Experts of a small language model.
Size: width 384, vocabulary 16384, 110M parameters.
Training: a variant of SOAP for the experts, 5773 steps.
Below are experts of layer 4 (counted from 0) of a mixture-of-experts language model. Rows are named router (the router's row for the expert), gate (a neuron's input weights, with its number), up (a neuron's input weights, with its number), down (a neuron's output weights, with its number) and show model dimensions 288-383. Each number is 50 + 12 x the weight over its row's rms, rounded and kept within 0 to 99.
After each expert's rows: a language model's description of what the expert responds to; "comes before" lists some tokens at least twice as common just after its tokens as in all text. This comes from a sample of Wikipedia text that the model never trained on. Tokens count by the router's weight.

# expert 4
router:74 54 36 65 43 50 53 42 48 50 44 57 53 53 72 56 52 52 34 37 90 41 34 59 34 22 55 36 52 42 56 57 69 29 35 43 38 32 54 56 37 48 27 71 59 57 43 50 78 45 70 47 69 59 51 58 54 67 40 61 46 50 30 51 47 24 62 26 53 40 51 46 46 49 19 59 46 50 52 56 53 57 63 55 57 40 74 55 65 44 13 53 43 41 45 51
gate5:68 33 54 45 48 44 36 45 39 51 34 48 47 40 36 48 14 54 53 62 32 59 46 83 45 63 42 43 44 64 30 67 34 59 21 65 73 56 56 38 62 37 63 52 53 29 60 62 52 51 44 71 43 49 45 38 45 31 44 67 49 50 44 43 61 62 26 69 63 76 46 65 29 42 40 49 31 48 53 49 58 62 49 65 42 40 56 21 74 54 50 70 37 54 57 66
up5:43 46 73 36 44 64 48 51 58 62 49 75 67 35 72 48 51 58 63 70 53 59 47 58 30 52 41 63 42 41 33 57 19 51 48 34 29 52 43 58 56 48 50 40 36 58 51 51 63 61 45 67 67 61 27 59 60 68 45 34 29 46 56 53 53 35 56 52 47 41 53 52 47 47 58 58 37 45 55 27 32 41 55 33 34 53 55 90 49 41 34 55 57 37 48 43
down5:43 64 38 45 39 39 69 37 49 56 40 44 60 57 38 39 57 34 48 41 60 43 61 46 45 17 73 52 48 59 71 71 52 53 52 48 52 44 34 42 47 60 67 48 67 46 49 49 28 58 51 40 61 34 56 52 42 39 39 33 56 65 62 48 60 46 48 49 36 40 50 29 85 28 52 37 67 51 63 56 49 75 55 35 48 52 57 39 36 64 55 39 43 60 44 32
gate6:37 51 59 56 63 31 26 47 34 55 63 31 57 56 76 37 69 40 40 50 64 39 55 42 63 42 49 43 51 45 45 49 21 71 38 64 47 65 22 51 44 53 53 46 42 49 44 22 47 45 40 32 48 37 38 47 63 50 29 27 76 42 73 49 54 49 58 36 55 46 54 36 53 57 14 44 79 53 38 43 54 55 58 58 51 63 58 54 52 56 37 58 26 35 39 36
up6:40 50 50 40 54 82 66 83 34 37 51 82 48 36 64 54 37 34 56 70 29 68 52 48 37 40 67 51 42 53 43 59 57 35 64 53 57 55 66 37 58 31 44 54 43 56 61 54 47 60 41 48 32 59 43 47 45 32 43 60 69 58 58 52 54 32 58 42 47 49 54 55 36 44 53 50 53 68 57 23 72 60 26 46 25 38 45 68 50 27 74 35 52 59 38 41
down6:60 37 56 63 54 52 31 62 55 64 57 31 57 57 49 45 77 48 43 66 54 52 53 38 40 36 47 65 47 55 35 44 43 60 57 33 51 43 33 49 45 19 46 58 46 64 51 46 49 63 47 49 58 66 49 57 65 58 69 40 54 52 57 58 52 37 73 25 55 58 32 46 63 34 47 40 44 58 42 73 41 60 41 37 59 46 58 53 44 68 54 13 38 66 47 44
gate7:37 54 56 51 42 55 43 45 23 52 44 53 30 57 62 58 30 18 55 52 62 28 57 47 72 36 56 64 51 53 62 34 45 42 52 51 37 51 36 58 31 44 66 57 33 45 61 41 49 44 26 38 53 39 35 45 61 71 53 61 68 33 43 33 33 24 61 54 63 39 54 55 51 45 66 44 53 45 39 38 28 45 38 58 46 53 59 79 35 60 69 66 69 51 45 64
up7:46 41 46 32 41 54 48 59 24 41 53 32 25 36 70 56 44 51 57 58 84 43 46 45 64 59 54 27 82 64 64 44 67 42 68 48 61 57 49 51 45 53 55 49 39 32 53 41 34 42 40 24 59 40 25 64 31 57 46 62 73 66 55 40 72 32 44 56 74 47 65 58 37 38 59 48 76 43 87 36 51 53 55 58 46 46 38 42 56 52 53 43 51 43 55 55
down7:50 57 26 74 17 76 60 65 08 43 57 58 48 34 31 55 51 76 56 60 45 42 49 52 56 51 42 64 38 63 52 63 46 63 27 65 58 62 59 45 34 80 27 47 57 53 48 40 26 53 36 43 39 60 35 43 35 56 30 48 41 56 67 54 43 49 46 32 57 44 57 69 54 66 74 59 43 48 55 41 44 47 42 66 51 45 46 44 54 56 62 82 53 42 39 45
Description: Sentence-ending periods
comes before: "\n\n", " The", " He", "\n", " In ", " In"

# expert 15
router:38 40 60 42 45 62 52 64 50 43 41 48 37 35 42 53 58 66 33 52 80 59 53 40 42 49 54 26 49 63 60 48 58 36 40 37 48 23 28 57 64 61 34 69 61 46 52 45 43 51 54 45 44 62 38 57 61 60 30 46 33 78 69 48 33 51 32 35 41 40 66 56 48 53 46 31 55 66 70 37 60 41 39 61 49 37 46 44 65 37 35 39 61 46 56 35
gate5:44 54 72 55 64 34 46 42 57 58 46 62 70 46 63 56 80 57 45 65 53 47 54 66 47 34 57 43 45 38 47 59 44 55 49 16 57 61 34 59 52 43 43 20 51 66 29 53 59 53 57 55 49 34 44 49 61 49 24 36 42 75 59 71 35 28 47 59 45 35 53 44 48 49 40 54 40 51 52 47 36 41 64 25 54 44 55 38 44 47 67 34 74 44 31 28
up5:43 45 42 40 50 63 53 55 56 58 52 60 62 58 49 49 50 58 45 36 50 49 56 61 60 60 47 38 64 30 49 48 34 49 45 71 47 34 47 29 34 56 60 48 62 65 54 64 46 71 50 52 40 69 61 37 58 79 43 37 47 14 49 54 63 46 58 67 59 55 52 59 51 44 40 47 63 74 48 66 47 51 71 74 34 46 45 61 32 60 65 42 23 45 44 45
down5:37 44 41 35 56 69 49 48 56 37 61 51 42 56 58 45 63 32 60 53 52 58 50 62 59 63 51 49 42 60 55 55 54 35 47 47 43 71 52 64 42 37 39 40 66 47 71 69 64 68 55 37 52 56 62 51 60 72 35 36 66 62 22 43 45 50 63 53 38 54 56 71 50 25 55 44 42 68 45 50 52 50 28 60 31 52 41 67 60 46 52 35 60 36 59 60
gate6:21 69 55 36 46 37 47 64 56 69 59 51 32 44 46 24 57 37 50 35 50 51 57 50 32 55 45 68 65 41 41 41 57 46 47 35 46 62 56 57 51 71 61 74 66 50 44 60 48 35 67 55 36 44 51 41 80 38 68 66 57 59 47 30 61 69 42 35 62 47 53 67 45 53 55 52 44 65 62 53 52 49 63 53 58 44 37 31 57 43 43 27 31 27 41 59
up6:54 44 54 59 40 42 53 38 37 79 52 46 63 56 35 39 43 45 41 49 50 35 58 34 71 41 49 61 56 38 49 41 65 46 57 63 75 60 42 75 61 39 63 25 40 49 42 63 40 33 62 53 56 45 52 50 83 50 42 56 78 74 31 49 63 25 70 36 64 35 55 22 38 47 73 44 51 70 47 30 68 48 60 63 74 58 38 45 48 42 58 53 44 46 39 71
down6:48 61 45 51 58 56 63 48 54 59 30 66 39 40 49 29 54 64 49 52 51 66 42 54 32 56 55 61 51 65 29 51 32 57 49 61 20 29 68 68 63 55 60 47 30 64 66 50 35 58 48 30 58 46 45 46 66 25 62 43 53 43 46 43 54 44 59 52 69 36 63 44 34 61 58 56 71 36 64 68 36 59 49 52 46 51 49 39 52 49 64 58 58 51 42 41
gate7:57 59 49 43 63 37 71 33 52 63 62 48 31 58 45 55 43 44 50 41 59 55 47 61 51 57 40 53 50 49 28 58 40 39 46 50 53 47 54 62 49 44 49 46 50 55 45 39 49 52 58 25 44 49 66 38 38 59 65 36 65 64 45 48 38 52 61 29 54 54 41 45 64 49 48 51 36 72 48 73 36 43 49 60 59 40 44 54 53 59 64 69 58 60 39 45
up7:59 54 53 54 65 69 67 53 40 45 46 63 61 49 46 47 50 48 43 47 49 44 35 55 64 41 47 69 38 85 53 48 63 50 38 49 43 36 60 58 45 75 58 50 61 62 55 61 40 59 39 56 42 72 44 42 47 55 64 56 35 39 45 59 49 77 40 57 34 49 56 31 63 59 61 35 44 42 46 42 43 53 55 41 52 71 56 55 58 50 50 56 56 41 58 73
down7:55 50 53 44 47 37 35 61 63 55 29 37 50 53 71 40 73 49 56 55 62 42 60 46 83 52 48 73 65 49 38 47 51 40 71 87 58 67 68 48 50 32 64 52 50 32 80 44 49 61 57 62 37 49 45 53 43 44 54 67 57 56 65 48 41 68 39 48 19 47 70 56 62 34 46 61 07 50 67 55 55 43 68 57 56 55 33 66 43 49 30 41 52 41 42 65
Description: Table cell separators
comes before: "0", "1", "2", "3", "4", "5"

# expert 9
router:58 65 54 45 70 48 51 58 42 48 35 37 60 55 58 42 58 67 52 60 62 43 55 56 20 52 45 60 53 32 41 44 31 63 57 27 43 33 51 62 48 43 46 63 50 38 51 45 36 41 63 58 55 65 64 41 35 76 46 48 42 55 70 66 31 43 47 46 58 31 41 46 52 33 39 37 39 46 48 16 50 53 42 48 53 47 51 36 49 45 47 42 44 52 66 51
gate5:52 57 69 42 63 49 58 56 53 59 37 60 68 48 51 38 71 62 52 58 56 37 91 64 55 47 65 72 48 55 37 41 36 66 59 42 56 36 57 65 47 63 24 47 45 67 58 33 63 41 40 69 62 50 56 38 67 67 39 28 61 60 43 47 51 60 46 44 46 60 53 39 42 39 47 51 69 41 70 40 58 24 40 41 58 66 69 34 38 68 60 49 63 42 43 46
up5:32 33 18 41 56 41 70 50 58 30 60 76 65 40 62 46 52 57 54 26 36 49 59 37 53 54 33 60 37 45 61 48 45 51 46 51 37 58 66 41 61 37 40 68 49 29 55 55 48 51 64 55 45 47 53 63 41 55 58 55 52 53 45 50 63 69 28 49 44 66 57 28 65 55 54 57 58 67 64 47 40 37 58 69 38 31 45 47 58 32 43 62 56 75 69 60
down5:63 40 66 44 31 27 54 48 65 32 51 21 37 58 36 46 33 42 64 57 55 30 31 76 44 51 51 56 57 44 32 52 58 60 62 58 36 61 45 74 51 54 61 39 53 62 38 43 60 55 45 50 45 59 83 36 37 20 30 50 49 45 50 44 45 73 65 33 43 56 66 38 55 57 39 51 36 72 32 33 37 60 47 31 70 65 60 56 56 24 49 33 52 69 41 35
gate6:29 51 55 55 57 41 31 31 40 54 70 42 54 50 77 52 53 38 55 45 41 42 57 34 67 46 58 71 46 49 46 42 57 47 52 55 33 56 46 59 56 48 41 28 49 65 35 55 41 48 67 52 68 40 56 44 42 50 37 65 43 66 36 47 39 40 50 43 52 47 57 52 26 56 43 59 37 61 33 74 49 40 57 45 26 69 41 51 50 45 47 35 44 49 35 42
up6:46 35 34 38 77 41 55 52 54 68 61 66 52 40 60 47 46 28 52 51 50 62 47 64 49 33 64 86 35 45 67 65 48 65 56 51 52 46 60 82 64 38 59 60 65 28 45 48 45 45 64 48 41 55 43 55 42 53 54 56 49 46 47 69 47 44 37 26 54 42 59 69 72 72 32 47 52 68 28 62 33 33 51 79 44 40 52 66 49 54 56 58 62 32 45 33
down6:43 48 41 44 72 55 66 68 49 49 53 36 51 57 38 54 28 45 48 49 58 15 17 52 45 53 36 61 63 62 50 48 43 31 33 62 25 32 57 62 64 24 51 42 50 51 41 43 90 59 62 64 34 47 45 48 62 42 55 55 49 60 44 40 45 30 54 52 34 60 44 55 41 69 44 68 21 48 40 52 47 40 37 48 46 54 58 63 53 55 58 54 34 41 55 69
gate7:74 51 90 50 33 30 54 50 27 67 43 25 42 51 43 40 48 46 43 41 30 75 59 47 48 48 56 34 41 58 45 48 47 50 53 34 54 65 53 57 57 44 39 47 60 53 54 47 45 49 39 42 47 58 46 56 61 32 16 43 55 64 53 65 57 39 42 45 72 33 64 47 42 39 44 24 53 46 40 67 42 47 52 45 46 41 45 38 33 60 36 41 66 59 52 50
up7:48 51 72 57 50 46 62 46 88 55 20 64 65 54 52 57 44 54 44 47 39 73 49 30 27 52 72 56 35 45 69 59 53 17 53 35 65 65 59 52 43 61 69 45 47 70 58 53 36 70 45 47 63 76 68 42 56 41 55 45 60 51 46 64 47 70 69 30 51 55 55 53 52 55 46 47 43 46 58 43 70 45 41 49 51 47 51 47 63 64 57 38 48 59 55 46
down7:57 35 61 57 81 54 42 58 79 58 34 40 28 35 43 54 25 43 53 58 56 32 50 56 57 46 41 48 45 35 54 59 65 50 55 64 52 62 66 57 54 50 70 59 38 44 45 39 42 38 44 33 46 45 54 47 37 22 41 64 56 67 58 51 34 53 53 66 45 42 46 47 54 57 59 53 39 57 67 45 31 45 70 61 49 40 62 66 44 39 87 42 44 66 54 56
Description: Day numbers and months
comes before: ", ", ".", " | ", "2", "–", "th"

# expert 2
router:55 44 50 47 67 70 50 54 60 32 45 47 32 51 59 55 61 61 52 55 76 70 46 31 27 52 59 50 43 26 62 27 30 48 43 39 32 33 54 33 54 50 47 58 34 29 26 52 21 48 44 58 39 68 57 74 59 57 38 43 38 57 84 52 63 63 34 46 42 38 44 74 41 48 36 42 68 45 76 46 56 30 43 66 54 51 62 44 52 49 65 56 55 61 77 32
gate5:37 57 59 51 35 37 42 76 29 32 60 39 59 43 61 39 36 70 66 68 50 54 62 56 54 84 64 38 70 43 33 55 32 48 41 50 27 55 48 43 41 64 55 70 51 55 44 38 54 54 62 64 22 45 62 49 36 53 73 57 50 58 71 31 60 72 50 35 72 38 62 47 54 69 52 69 62 36 44 69 72 24 52 37 49 57 33 35 39 69 49 65 49 37 48 56
up5:32 52 47 45 44 48 45 51 55 35 49 50 52 57 70 56 53 50 68 60 67 54 49 48 74 50 56 57 38 59 69 45 56 35 62 36 76 28 45 51 39 29 58 67 43 49 61 42 54 51 53 43 39 78 62 42 56 66 56 64 40 53 53 44 52 50 59 56 71 43 47 62 42 52 68 44 45 56 67 41 32 36 29 36 42 57 50 57 54 67 54 45 51 48 58 43
down5:56 54 42 29 50 46 47 68 42 40 57 45 77 65 50 29 42 38 55 23 34 52 42 61 36 48 38 33 73 67 62 80 37 42 50 49 65 49 54 45 43 54 77 56 69 51 52 35 37 60 52 68 45 30 49 36 53 50 62 49 28 57 36 47 35 45 49 62 43 32 39 60 35 43 52 55 70 62 66 61 44 32 51 41 54 70 44 50 49 39 55 46 61 42 62 43
gate6:42 78 49 44 43 46 62 49 54 61 32 55 42 61 46 70 58 35 47 46 50 53 45 65 66 43 63 51 60 51 40 47 51 38 54 45 54 55 43 38 59 56 56 72 61 59 30 66 84 22 42 35 43 38 43 41 61 39 44 42 64 24 55 58 52 53 42 36 46 17 70 37 59 43 41 46 49 46 60 63 53 35 50 56 51 54 45 46 55 46 55 59 56 45 49 62
up6:41 63 62 48 59 36 62 48 53 36 57 62 56 40 40 67 59 40 67 45 53 51 59 55 48 35 50 52 44 71 50 38 43 46 49 57 60 40 52 26 58 49 57 51 72 76 39 38 46 35 55 60 51 60 55 58 63 53 29 34 46 48 41 56 60 43 38 49 63 49 31 45 52 37 59 58 28 49 42 65 57 60 28 54 48 43 45 57 24 38 56 34 54 46 72 47
down6:41 44 63 44 30 55 71 83 67 20 45 45 51 57 63 56 54 49 51 60 65 57 39 39 52 45 45 36 45 73 48 38 42 49 70 29 41 78 40 34 33 43 65 52 60 38 37 42 44 29 45 54 65 60 51 49 42 58 42 52 32 35 42 61 58 46 46 39 27 42 43 39 76 70 48 56 73 52 18 29 56 49 50 35 64 50 35 41 24 59 59 67 51 36 45 34
gate7:56 26 57 47 58 27 63 55 33 39 49 60 61 39 42 52 58 58 49 37 32 36 60 81 53 39 80 43 78 51 47 34 41 27 26 62 65 70 61 42 43 50 34 59 29 49 50 60 28 45 47 45 54 52 59 44 43 51 38 63 21 42 58 63 55 65 47 49 55 56 38 58 56 54 68 67 57 36 39 58 43 46 50 52 36 73 42 54 39 41 63 54 56 39 59 45
up7:62 44 52 43 54 48 57 63 45 52 57 37 58 59 49 64 49 28 46 55 46 59 47 44 35 37 49 78 61 48 49 40 56 37 65 65 53 74 36 66 66 60 38 43 40 55 64 53 65 60 36 47 65 54 60 36 43 56 46 20 41 61 47 63 59 49 65 35 40 23 29 75 63 44 46 63 42 73 61 41 43 45 56 61 48 60 55 64 45 52 62 39 37 40 64 31
down7:58 68 58 63 27 29 51 55 30 32 57 47 27 57 31 65 67 47 58 38 55 58 65 60 43 58 39 46 64 72 72 70 55 58 37 54 44 52 63 40 61 41 34 64 50 63 56 36 59 28 59 46 59 61 43 70 33 51 37 55 42 41 40 57 51 43 41 31 46 40 59 62 53 55 53 59 41 46 56 43 51 35 43 47 74 54 47 62 61 30 58 42 57 49 62 29
Description: Name-start pieces, "in"
comes before: "1", "2", "h", "ilities", "el", "re"

# expert 8
router:45 55 53 50 36 34 53 43 56 56 54 56 62 33 28 46 59 64 56 50 60 58 48 47 45 52 38 42 51 46 42 63 66 47 35 31 43 63 61 54 40 61 31 48 51 62 65 50 58 42 30 46 51 37 51 46 45 45 58 49 44 58 41 57 73 55 69 58 51 50 45 48 51 52 51 54 46 45 43 56 55 56 42 79 72 34 53 69 50 38 31 58 33 24 51 68
gate0:52 64 55 46 53 60 56 53 53 32 57 44 43 43 47 31 28 22 59 62 54 51 50 42 54 48 26 54 71 48 45 56 62 46 45 48 28 49 28 43 48 52 50 28 45 54 51 53 37 37 36 47 44 46 42 42 69 34 34 35 62 54 38 41 63 35 49 49 61 51 39 34 43 32 52 35 49 51 70 19 43 57 45 41 51 53 48 59 64 45 60 69 34 53 55 41
up0:60 76 68 53 42 42 49 31 41 25 69 53 39 38 65 31 33 47 45 72 51 53 34 56 62 37 46 53 51 64 64 59 59 46 49 60 42 61 57 60 31 54 39 52 59 43 40 43 75 62 37 36 33 77 55 54 63 51 43 46 63 71 42 71 51 42 58 46 55 47 48 57 53 49 55 46 56 59 31 49 59 43 56 24 40 47 38 50 55 76 75 40 51 48 29 29
down0:68 55 59 41 35 60 22 54 38 28 56 21 51 56 52 49 41 68 60 23 40 55 69 40 45 48 56 42 59 52 44 51 31 40 54 45 59 46 39 65 59 46 56 42 31 41 55 44 38 27 50 62 27 54 63 38 50 24 49 74 30 38 40 56 40 54 22 53 46 54 69 56 54 85 43 46 45 60 72 27 39 58 44 64 39 51 52 31 42 48 54 60 46 38 56 57
gate1:68 34 51 43 41 42 27 54 40 27 43 65 47 56 40 66 60 28 63 42 54 55 63 54 53 34 60 54 51 48 48 53 45 45 53 75 52 74 33 33 61 50 54 47 58 28 40 53 48 54 56 20 27 73 58 65 47 82 63 69 43 59 64 59 53 66 58 47 60 74 62 53 46 53 45 25 54 52 33 50 42 44 64 41 45 69 55 42 32 51 42 71 47 37 39 62
up1:59 37 49 56 58 58 58 65 40 57 56 43 61 50 28 45 77 54 59 54 41 49 50 27 48 54 56 40 57 42 46 69 52 48 65 66 50 45 42 62 34 60 44 72 36 71 44 55 54 71 59 32 48 32 25 35 56 62 38 48 29 50 35 62 45 52 43 65 60 63 30 56 46 48 40 78 59 47 50 65 37 57 43 41 32 86 42 54 66 48 56 64 57 62 62 47
down1:68 53 47 48 53 56 43 34 90 47 78 50 37 53 81 28 58 61 44 62 28 49 78 53 33 40 46 44 56 37 41 53 54 40 36 56 35 41 39 41 08 45 68 51 35 53 52 29 65 54 46 64 45 35 54 62 38 43 61 43 42 45 37 50 40 43 58 56 38 56 50 55 50 50 50 63 45 64 43 45 29 55 35 39 63 42 42 54 67 54 67 80 67 52 53 48
gate2:59 38 47 44 64 37 54 60 48 61 51 54 69 33 35 46 57 42 59 47 53 58 60 46 49 31 43 21 53 61 27 61 63 30 47 52 65 56 47 63 48 67 43 62 35 49 62 54 60 64 57 27 50 29 55 24 72 46 73 42 53 36 57 52 80 43 56 59 36 40 46 42 91 44 43 33 57 27 55 52 63 62 56 45 51 34 21 46 65 22 47 45 52 31 50 52
up2:62 37 45 49 41 49 37 41 59 15 52 49 45 48 36 55 49 53 46 56 64 49 64 41 40 44 64 37 46 65 62 27 45 42 55 40 56 69 32 69 52 58 49 71 38 45 36 30 41 45 37 43 43 48 40 32 62 66 44 51 42 36 65 46 59 49 53 57 66 49 48 40 71 51 50 44 33 52 39 56 35 56 46 72 40 67 58 39 68 35 39 44 61 37 49 47
down2:63 46 50 53 68 69 44 64 41 43 38 69 49 45 66 42 55 53 35 69 58 43 49 38 44 42 45 68 52 45 49 45 64 35 56 60 29 52 25 75 46 46 49 49 38 35 46 33 51 50 46 46 50 41 63 23 55 61 54 37 63 14 68 49 26 49 46 36 40 48 45 48 99 39 64 36 49 39 65 51 54 38 38 46 45 56 42 42 53 51 59 40 51 68 42 40
Description: Section headings, breaks
comes before: "\n", "\n\n", "The", "==", "===", "In "

# expert 31
router:39 50 51 42 70 59 42 59 45 40 35 46 57 53 75 39 56 52 47 57 73 35 44 46 41 52 41 56 29 40 62 37 48 59 57 56 52 43 70 44 46 57 30 66 51 29 41 41 44 61 67 56 43 45 39 66 64 31 59 71 32 53 64 49 51 47 50 57 78 37 53 57 39 52 79 41 74 56 66 48 57 32 45 48 67 39 56 36 54 36 48 59 50 71 55 49
gate5:59 49 66 59 38 54 50 47 35 55 40 43 47 53 46 54 36 53 61 36 63 47 56 49 56 66 55 35 44 44 49 44 44 48 58 46 34 41 57 42 52 47 19 56 29 25 48 50 71 64 45 53 54 32 43 55 36 28 65 43 47 69 53 47 47 49 53 80 45 34 61 39 29 53 59 65 59 49 83 67 34 53 56 52 61 40 48 29 53 44 53 55 49 60 32 59
up5:52 46 60 44 57 63 59 42 52 41 27 52 56 22 40 41 55 43 40 45 65 34 55 52 63 39 61 43 38 44 60 44 52 65 39 41 58 40 31 59 55 56 50 49 58 62 36 51 71 62 52 42 29 37 39 45 54 52 62 59 38 43 54 59 50 58 38 57 72 46 69 41 60 51 35 39 39 71 72 40 59 38 60 58 54 62 63 58 45 42 40 35 52 36 35 52
down5:56 38 45 57 64 55 31 59 50 38 46 69 44 59 49 61 42 23 65 52 43 40 64 60 58 49 52 58 26 58 60 57 62 48 31 30 45 46 69 29 73 34 37 50 55 36 56 64 63 52 49 49 46 62 46 38 29 34 39 22 52 53 65 58 32 55 47 61 47 38 32 42 28 50 60 53 60 40 31 72 31 70 69 32 37 52 35 40 55 83 50 51 68 45 64 56
gate6:56 49 65 59 11 58 40 50 39 59 42 57 56 65 53 39 49 41 47 56 60 22 41 73 32 70 45 49 29 55 54 45 25 56 39 52 60 35 53 67 46 57 53 61 54 63 54 59 51 64 44 75 56 46 56 39 45 25 80 59 46 60 55 38 52 57 54 65 71 43 42 41 59 60 54 57 46 55 58 64 46 52 26 51 52 54 43 23 35 40 57 37 47 56 39 51
up6:54 45 54 56 53 56 63 63 49 61 67 40 29 61 37 68 51 42 58 43 61 62 40 63 61 47 49 64 55 59 69 48 36 31 52 51 37 56 49 67 38 53 64 42 34 53 62 50 35 58 75 51 68 61 62 45 68 47 55 42 47 78 57 43 43 57 64 58 32 71 60 58 60 58 53 38 44 56 58 54 59 70 45 51 61 49 38 42 58 50 49 46 56 52 32 24
down6:49 48 38 67 26 42 52 27 40 49 49 54 40 38 53 55 61 56 52 55 47 41 55 58 27 69 55 43 28 51 55 22 49 45 60 67 39 42 38 43 43 45 49 77 40 65 30 44 56 51 11 60 31 45 57 55 24 52 30 54 39 34 44 47 51 68 60 49 57 58 40 46 48 46 56 51 51 52 56 53 56 51 48 48 59 38 63 57 43 40 56 42 21 51 55 60
gate7:25 56 40 25 53 69 70 61 46 46 51 63 25 44 42 32 56 47 37 49 48 71 60 55 53 59 34 59 46 18 57 32 58 33 56 61 59 69 53 63 60 49 26 55 63 43 57 40 36 53 55 47 69 45 42 50 51 47 38 43 84 36 45 59 58 47 52 36 44 57 59 53 56 42 62 47 46 35 49 49 36 47 55 49 50 49 30 55 43 46 58 25 61 57 63 55
up7:33 34 34 68 42 29 48 35 59 26 64 26 29 30 69 54 56 45 60 65 52 34 55 59 54 46 63 35 44 31 55 38 63 47 58 51 35 57 61 42 45 63 49 42 44 65 59 39 49 29 49 55 36 39 34 39 39 28 51 47 42 35 71 27 54 43 67 51 54 41 60 46 42 38 56 47 46 50 36 35 43 57 51 54 34 29 30 50 49 55 72 54 53 41 59 43
down7:57 52 39 47 53 49 47 40 37 59 52 57 52 34 36 49 66 43 35 50 47 39 44 46 43 43 47 57 56 52 50 44 49 44 45 63 31 39 46 57 21 45 36 73 36 67 40 23 21 47 54 51 34 64 51 35 48 25 23 53 33 53 66 37 48 42 54 66 55 40 49 49 20 50 72 34 43 69 65 50 62 44 35 48 47 33 42 42 32 48 68 64 37 54 44 38
Description: Countries, states, cities
comes before: "\n", ".", ",", "'s", " and", "ian"